python train.py --hidden_size=128 --experts_per_token=4 --d_shared_expert=0 --init_std_router=0.00961 --lr_router=0.00113 --batch_tokens=32768 --max_seq_len=256 --dataset="wikipedia_en"
Below are experts of layer 2 (counted from 0) of a mixture-of-experts language model. Rows are named router (the router's row for the expert), up (a neuron's input weights, with its number), down (a neuron's output weights, with its number) and show model dimensions 0-127. Each number is 500 + 25 x the weight over its row's rms, rounded and kept within 0 to 999. Numbers have three digits each.
After each expert's rows: "comes before" lists some tokens at least twice as common just after its tokens as in all text; "mostly gets" lists some tokens that are sent to it at least half of the time. This comes from a sample of Wikipedia text that the model never trained on. Tokens count by the router's weight.

# expert 50
router:478474535500520462478508501506520546503531505497513478510502471544556499501551466522481501517517537466505529489515488538464505482483532465506546535426513511545484526504483541504477534514524507498476515494474475520493469517544488502483470517472498511517497470496510480523476486491530480482507459451495489518489520513528491474501535484472517465502549462449508524489479526519478506520484
up0:508433513509514499458553535462490493516521483562524490538447493515472519494483471485483489491459503483505462488492483494528524499500518490485509473475529523486511564511511510543465539488506501512526528511468518515510509512480465465485478489520517534510479505527522516467501493518476516523521528510529546510510538493494508509499518566493447485482468520498469471548479495497481470517512
down0:488508508484483524466505481515512474489529507529501538505462522478510535504512539499476462549470539520526530514498511524469508520522514520531483495491536480594472515476496478511458489474501511543486484482534495433483464473492470501501490514485531485527502521534490515533509514507515496496483513420517486515489498499493539441482505512486521492499507507535531529506501534509515482477463
comes before: "A", " |", "S", ")", "C", "R"
mostly gets: "M", "E", "É", "F", "€", "BC"

# expert 32
router:451455514513495498463525511540512503511482444481517497542512502500555528469537490503493524496522517450494512460535509516458491509512514496454505513484493471500513521520458511474512499528507488526472540467503478482514519542562495503458493494482487502500462496474503458539516450483513505475457468514493488518487511487515512483504459466478502491454537494476531541527498507504516509546519
up0:473495531476511493466477491531485487493484475551494482484498500503496477515507441475513527486463541481491474520461527523499498526495494526448484496506470504548474568503513520465499441458496465499513475497464565505507485521493526480474475508485511493497462497491471459507491528520513544453482505506482460488523499502480499502535514515532515542529508504455469492503482475530500491531536
down0:562511500488469467485519562515512542495506535531547498490485533500510469475501539460501462541544475493527499482490516498487467486486469453526476516500552496441449515466474479472521545503561507527515485494486503456471511511506548503486493517522516506483471461500491507496480485491476496485517505488487499476485473501519501490502496475474510457510541531461475496504493521512530505488491
comes before: ",", "\n", "gue", "ign", " (", "st"
mostly gets: " International", "shire", "ia", "a", " Florida", " Iran"

# expert 6
router:497482494494480485464543505536499495507505452517505470471546465489501485492573466500493502509530482486545518474541453505492498539480498454461489510489454492536518519497513511486511512500526467495486516452476536470513488504535469484444490506456484483495473500498528479523460511491528512493515501483479491529442520518519448512471497467483517443482528494477530515490481491487505513530509
up0:489532510470510483495473546501490488493507513446487503538486462520516475501486537533511481481536509472471514559482523474489514499453464487511517513449523498485514539466528558537519491549559523516472539511536504470509527520508519518518495527495507493471504483513472528473518505466516511514506516495475470512542502520522496527507482532504520521539527525492552535484492485532506463522488
down0:510476531476450506495475471504479487483490502520532490512499477507509508549477486510503505510494512480574506477508479454494487525524538521548512508532492495520501503517504520533511481534461527504484490480452528561479514515481535501483463487509501544525537504502484465493510524509469515438468483510518497521498484495482492489479507506521536496536458554495478477568495506490521550521535
comes before: " ", " the", " a", " was", " re", " other"
mostly gets: " and", " or", " but", " &", " However", " even"

# expert 2
router:480489508478490497434508524519516496494541517530516462488513463517524504500538469497501524504514527457495547505531488516500456509482532500473497550495486513566487512513458498416480489505518459502497499469496530490495487508522503530461450491464490536536496509485528467481483463508461497470477472489449489498500513514522493505499491492505529488467527475487557510502494502494489529543513
up2:533516489513507480474495516513507538471509461510475506527528491526467480464491481511527462507517487516488505484539557542521529505475502522514487531523508503525510470489491512514536483484530518556436483525477484501506468506465484488466494483464502520520467476500466510520476531511488514502530456478509519589468468467500488506494472476515528499497513520496463475524485545502475542533490
down2:515527514513458498547459453509510510505444511492500512479486489445514503518510526514513544495497541490507493560526526510507486468474515518518490478480512502430526538510453505495480499538474479511512494514475450502480526551521485472463516497486511480529533477503535495490526469450532468527517514501489512501505490517534504486490536493493476515509486470501528559520544467488521493512489
comes before: " the", " ", " a", " his", " E", " b"
mostly gets: " of", " and", " Total", " among"

# expert 94
router:520466508471504498463506516533494519504505466497518471531496469517507504558530488475466521508534503480534506509516504525446494544482508479477511520485505477521508558488481522489469507514517501518474507507440503467484539541549474489462486511513473513514478467510564510500506485517510482476471482437484494529502520508520491503458494460467487489473554495473528510533504535545489481511513
up2:475531502494458473492477489498501521505509490513494465519499493459477470495495475482523503527519535438465456490479511472475486499506549546547478460510519468476481482492492495576483502516519504496488481504503492528494458513453517541561463499475532494492490496486487511435531477525464462494533506450533521498500504525530481508504514491470481498513523456475479504497511474483486503491501
down2:471509499509500533507497459503527498566562489506524515556511513514501510519508534495478505488499478538523525507482477510490533528518483509522447470465476514563541522506516467470550536484495508490497493482515503495513505531479488489513529484497549479498508495506513495510490487480539476508516452520470497477512487522486446511466483479462491502442530536492521472561506480539492508510506
comes before: " |", ",", ")", "–", "–20", "."
mostly gets: " 2010", " 2015", " 2017", " 2020", " 2009", " 2012"

# expert 191
router:501465500531503468478508503529500474518551479504548507499518456546509543562512476474476482505534474505524524494531496498494483516506483500451503558471485502567502520475486536464506525535517463534505516510472533486500483512524455512468492522516498503536468484474492506503492482509522466472458469501511483510511511529520478478457468490480521462479493471486520535511480550523490510507486
up0:541475514447496474509476504496460540499521486522491497481527468486526484547496465476505508498539515505507479493495469463472516513514490490506489505496508462480550514523439433485486481491492534488478502479495490488498537482517513484484539450536486491514487499501527493526434535480540474469478505500527477502513496465478456473547492489456530527503510454523495486468513502520493486493457
down0:499504464561491532474512511491493520500514499467500508524492491523524527499504487490524472509519498525521526482474467495519478527504534465514521498527500503476510475502469519436538502524496512513530513479479483486544501524498497460476482524472529528522486535474500509467501466527550505517473500557515475461543495496468452481506513492453486459476502548493504523495504466524544501572528
comes before: "---|---|---|---|", " ", " 19", " 1", " 2", " \""
mostly gets: "|", "---|---|---|---|", "|---|---|", " vi", "==="

# expert 97
router:500488510461502476479513539512469505457476472533521471505513507495545507526530473482494494510528489490486497455545489564490491508516531476437509498461474485505518496443494496505491504546544495501451508481490493433460517488511509521500472487497474494503455502492501484486489477495493469461516503475500470535490557469533498529495476476465507490498512459499503561485489498518481489538495
up0:540475503493467513442521486543472465533525496504477498499451522506556464493502459495506486492506488520537503517493452503448503499508510531463484497505458483509515508525524481506498535502507535485533553503539491531485513498545501483504508504453505496471539465481523534506474471495522511489510499487512483517508518485480426512527545458507542464505518517493487490465539514466511494494516
down0:471479509513494509578504515480479545487465450486488455531480502515486507510510518500457519506519514512479522574511545466494486503509477504496500503530480493481488505497512446492497562477454544494479490480502468499504521527539503475527463520508494457524510468489480481476472480518484474531552492473488508484536465503500509500516468462478500538530503488468464494510474503491524494502535
comes before: "\n", " ", " 0", " —", " 1", " 2"
mostly gets: " Region", " member", " Country"

# expert 70
router:491471521476499508493524519524514507476532474494533506508556463501515492523550482491475509532493491496559555465521482505510511496438537497490559505493449508485506518515505528433475541502527482531454519472504503486502509548516451491480499486498487484513454494459491480516493516532494483472467521484493491509489509492505520480460456493463537464476530492490528506530510506509506481517500
up2:494511444524487492513496498577496493519508522508479527487472565471539512505498520507478503487449511499499454475569498527465507528492506525476472449499493487455496488484530563516481524425493531524510504516471488489480502525465534507495512500506487473489464532470534506513520509484519513509544479482473485495496497499508513455493535496479536484486509497471513508473506478499488471510508
down2:511509511506501502467522496490478512515494456524543488511481471485489503518529502505515498478475470522530486500500475466532475475506486523532477524494480487512517470473538467497511506545512516509514470500543484463463508483521436536473515528487526467451509456489527523478454496481495564487468506498536517557517527517469501505509461496465505457493466454516527458524482478491505485507461
comes before: " ", "cc", "c", " f", "rm", " of"
mostly gets: " a", " an", " two", " no", " some", " many"

# expert 36
router:476460534463470469484519515555485513477524485492522498534513488494516505539500495496490516521478459484525515487529507541473521506533541471452477504479504504550468516484438547476479487526548460480470504456479509500495496505513450522485496517530492485532472470481553486511476488519544481497504496512508461522466528495511512453497512472494528463497495481485502522502476508525515452499517
up0:482479492491505487476481507502474530525466498537499506504452473458493494531480520507445531512520520496459477472512488464506452464471501504453487493479505529503516499506547486503516462471487468480474478476527508519485482496567481542482495549479479493532481469544493531514485492478499475503501500482498472530453513452491506504479475525469507468520512502516495515491570481459491502455521
down0:529529467511484489505529537477515526483500488485430496534519543536514515489499492484521522487477498536539509513521458508490512522471479521529482533487523507500500502503479539484537463509462531488490510511498464519528523541471488491555472512501503469494500497454464475439509521477499476486501509542507530525536465493475535510468482517524518504478485507487524541460503497493494432467513
comes before: "\n", " of", "|", " school", " \"", " School"
mostly gets: "ary", " military", " Army", "shire", "General", " own"

# expert 113
router:514472511504502462479564499538473523469498490519509472512528526527514486517521500479465516543533530483494508453492484494458512481514500481499552486441494512528506534516487501490473545509521501514496507502460524509467497544483505508506494475512493501497508512499557449541467515496511479477468488471472482518500544535506504524479487448497483506474496480474510501532481517581487474518467
up0:493497474482489501527536544478457478497496468476489496461491476516470493512527511522509482467539477507535523532487487544459482496497496501464503491542595463480510535440532495475495504543521514509478495481501467494546498500510503479503524527493489513469507493520501506507498498469531477534511504458476453507534566498509471510525513523542540485499504469491484492492502518465515525489511
down0:507526527487453499555515480486496509503510498499530504511508527561501482483546492515472498476468524476499495489532513524535501529462477495520500520471514505509503476532539471489473539474493508494477515511516470544486488541517466479476468507482493496471528549477491495461556521515514526512507470466516498499506497518470525534494486527503460509480431559492453490491503482528509558487503
comes before: " 19", " 18", " 2015", " 2024", " 15", " 2021"
mostly gets: " October", " September", " May", " November", " July", " March"

# expert 35
router:514453538474507449494513514531507503506512475520508500522523507541525494524514485469482514504534495490528527458520476562486517511508535484490507542497486500508503523512468504461488470519538516500462537512503537472485470494523499550465456514470484473494504502459483470546485505500481485478441463486487490504481525508540439468495502487483551486477543477497510524503468525494466505527510
up0:506515511487542441495480524496533516516515562525498477521531517518486481521483460465463495520544509486497510533513502515500487516485487524469495429516508539536485513484479524522501490504501488484487518503456455472444536504508474490442533498497524499476505529476487486494501509513487468479478529502483441470516513527492450534465511552559481485509503494483487521486496489491524486486503
down0:486486490504544498516533463497493518513475493493499514553506508498527530464477510488537507504496467473478463516470517487513534485510425496501491506510463467521492472471535498450517516519533481528472496486496497482536498462498516500514508461528511545542451499529480512523487504512509486451535474501498573460543510513525501471512481505494508592481509506496492490511512485500477495504497
comes before: " the", " be", " ", " a", " re", " have"
mostly gets: " to", " not", " would", " can", " To", " into"

# expert 41
router:502458529514569527459529503550445485522524487498496460516509500518506492557508502507497517512516476489476486470501478520519501506506525498498481507487469486514489497509470518470488519515580499489434522506496472502458480506492510513474473499475506490504472493485553450513460472503505466506478439505498476500478521527522486522486489483505480454461517488478527517519450512497522471508525
up0:552467489479495527466506437537494482522478487484529477522499520497533509518516485472529533520450493469522547524494470494465487503515517531470458457544472492500503497543520524490540515501551489480492543529501486498509503500508546450503527522511520534495502489433531495509538500527480503531487512491528464475470510492501491472479497481490524499514464476471530518509461477512480509509492
down0:504500477506521489526471480461474485517460516509487466491487497528483512476528529447501505500461510516475515513544484505501551498503511498531508503508527502488459474497510509483526469492482499517489495567558522503525484517498484489527500462490488489470532529498485497562488500524555494520490530505505540486524421484499481521532491502484530507534468523447516474501499479485541516438492
comes before: "al", "n", "t", "op", "er", "ing"
mostly gets: "ur", " South", " North", " East", " continu", " Bur"

# expert 80
router:451486534563511471486520523523500539531500480495492496495522497527480515526510466450480495518480512498545500494508469509425479506454499498463520542504462494555492530477485510454472482513522475502486527486489571485452485498523522488462488488453488489510465473483512501486481481514460498479487499494461488528474522530512512506500481494511552483493487508475524543499483498523492516515510
up1:528517508496512527490530500534507507517517466487512487519477534457494467518504468471496482535506504494493516472482512458463491524516527505501495500541435522475503497489501511482499504491496452514552548490479485487549504514467471441487500501509549506525471451528553487489481456545523492524470454481515469501498517545489481509498484509477506466474516472496455550498499515534499502530516
down1:506526512503496477497478490510443498476554520524513507472494539526545511510511521508475514467519515499525504495525487522534500484473494494478510502495489511566449492496460460476523499510477528515484568496542509482538473483481446494495517527495533488476521495512492538519525480532521512503488483513487515533516532531465491554482482520534502487496489521585453504478480489528498496499493
comes before: " the", ":", " of", "h", "form", " vote"
mostly gets: "out", " out", " Total", " total", " over", " around"

# expert 189
router:504460537511482503462510510499519512529497462513497489489518494540538580479506494494523506495546517497517515484540478548498478515507516468508511527468524495520503523462480505474463551518503497528481503474494500464482476502507481499485495512477494492517506472457502476478471484548505479452474502461467479464496545499503475484470469469464508466449554499477511509535497498516521513511440
up2:518560502476462506518478514501475522467538511547504466525520564473524484483529418517503522461561506473491486483543468471505520483493495526485510531480502492540486499499504496501456502481499511521499497491531477504485498482491513455513495520495528475476486511513534510490517442498529502442527543491522485506527506466528457506493482485493526474521512535478511520511491488501512474527527
down2:481488446531509490495530493477480492511496500511463492476485509459455502479436489499504512467493530505487462488481531551522499513491543520509503493500513489481473517495458515524470484504472565536467507490460524480483496479491511511514530524485509475480496496498464496482499526484451474511473536463508467467519526460462521462473520534512559483515518491503537489530516488478496545478457
comes before: "\n", "See", "C", "S", "P", "E"
mostly gets: "==", "===", " ==", " =", "====", "Species"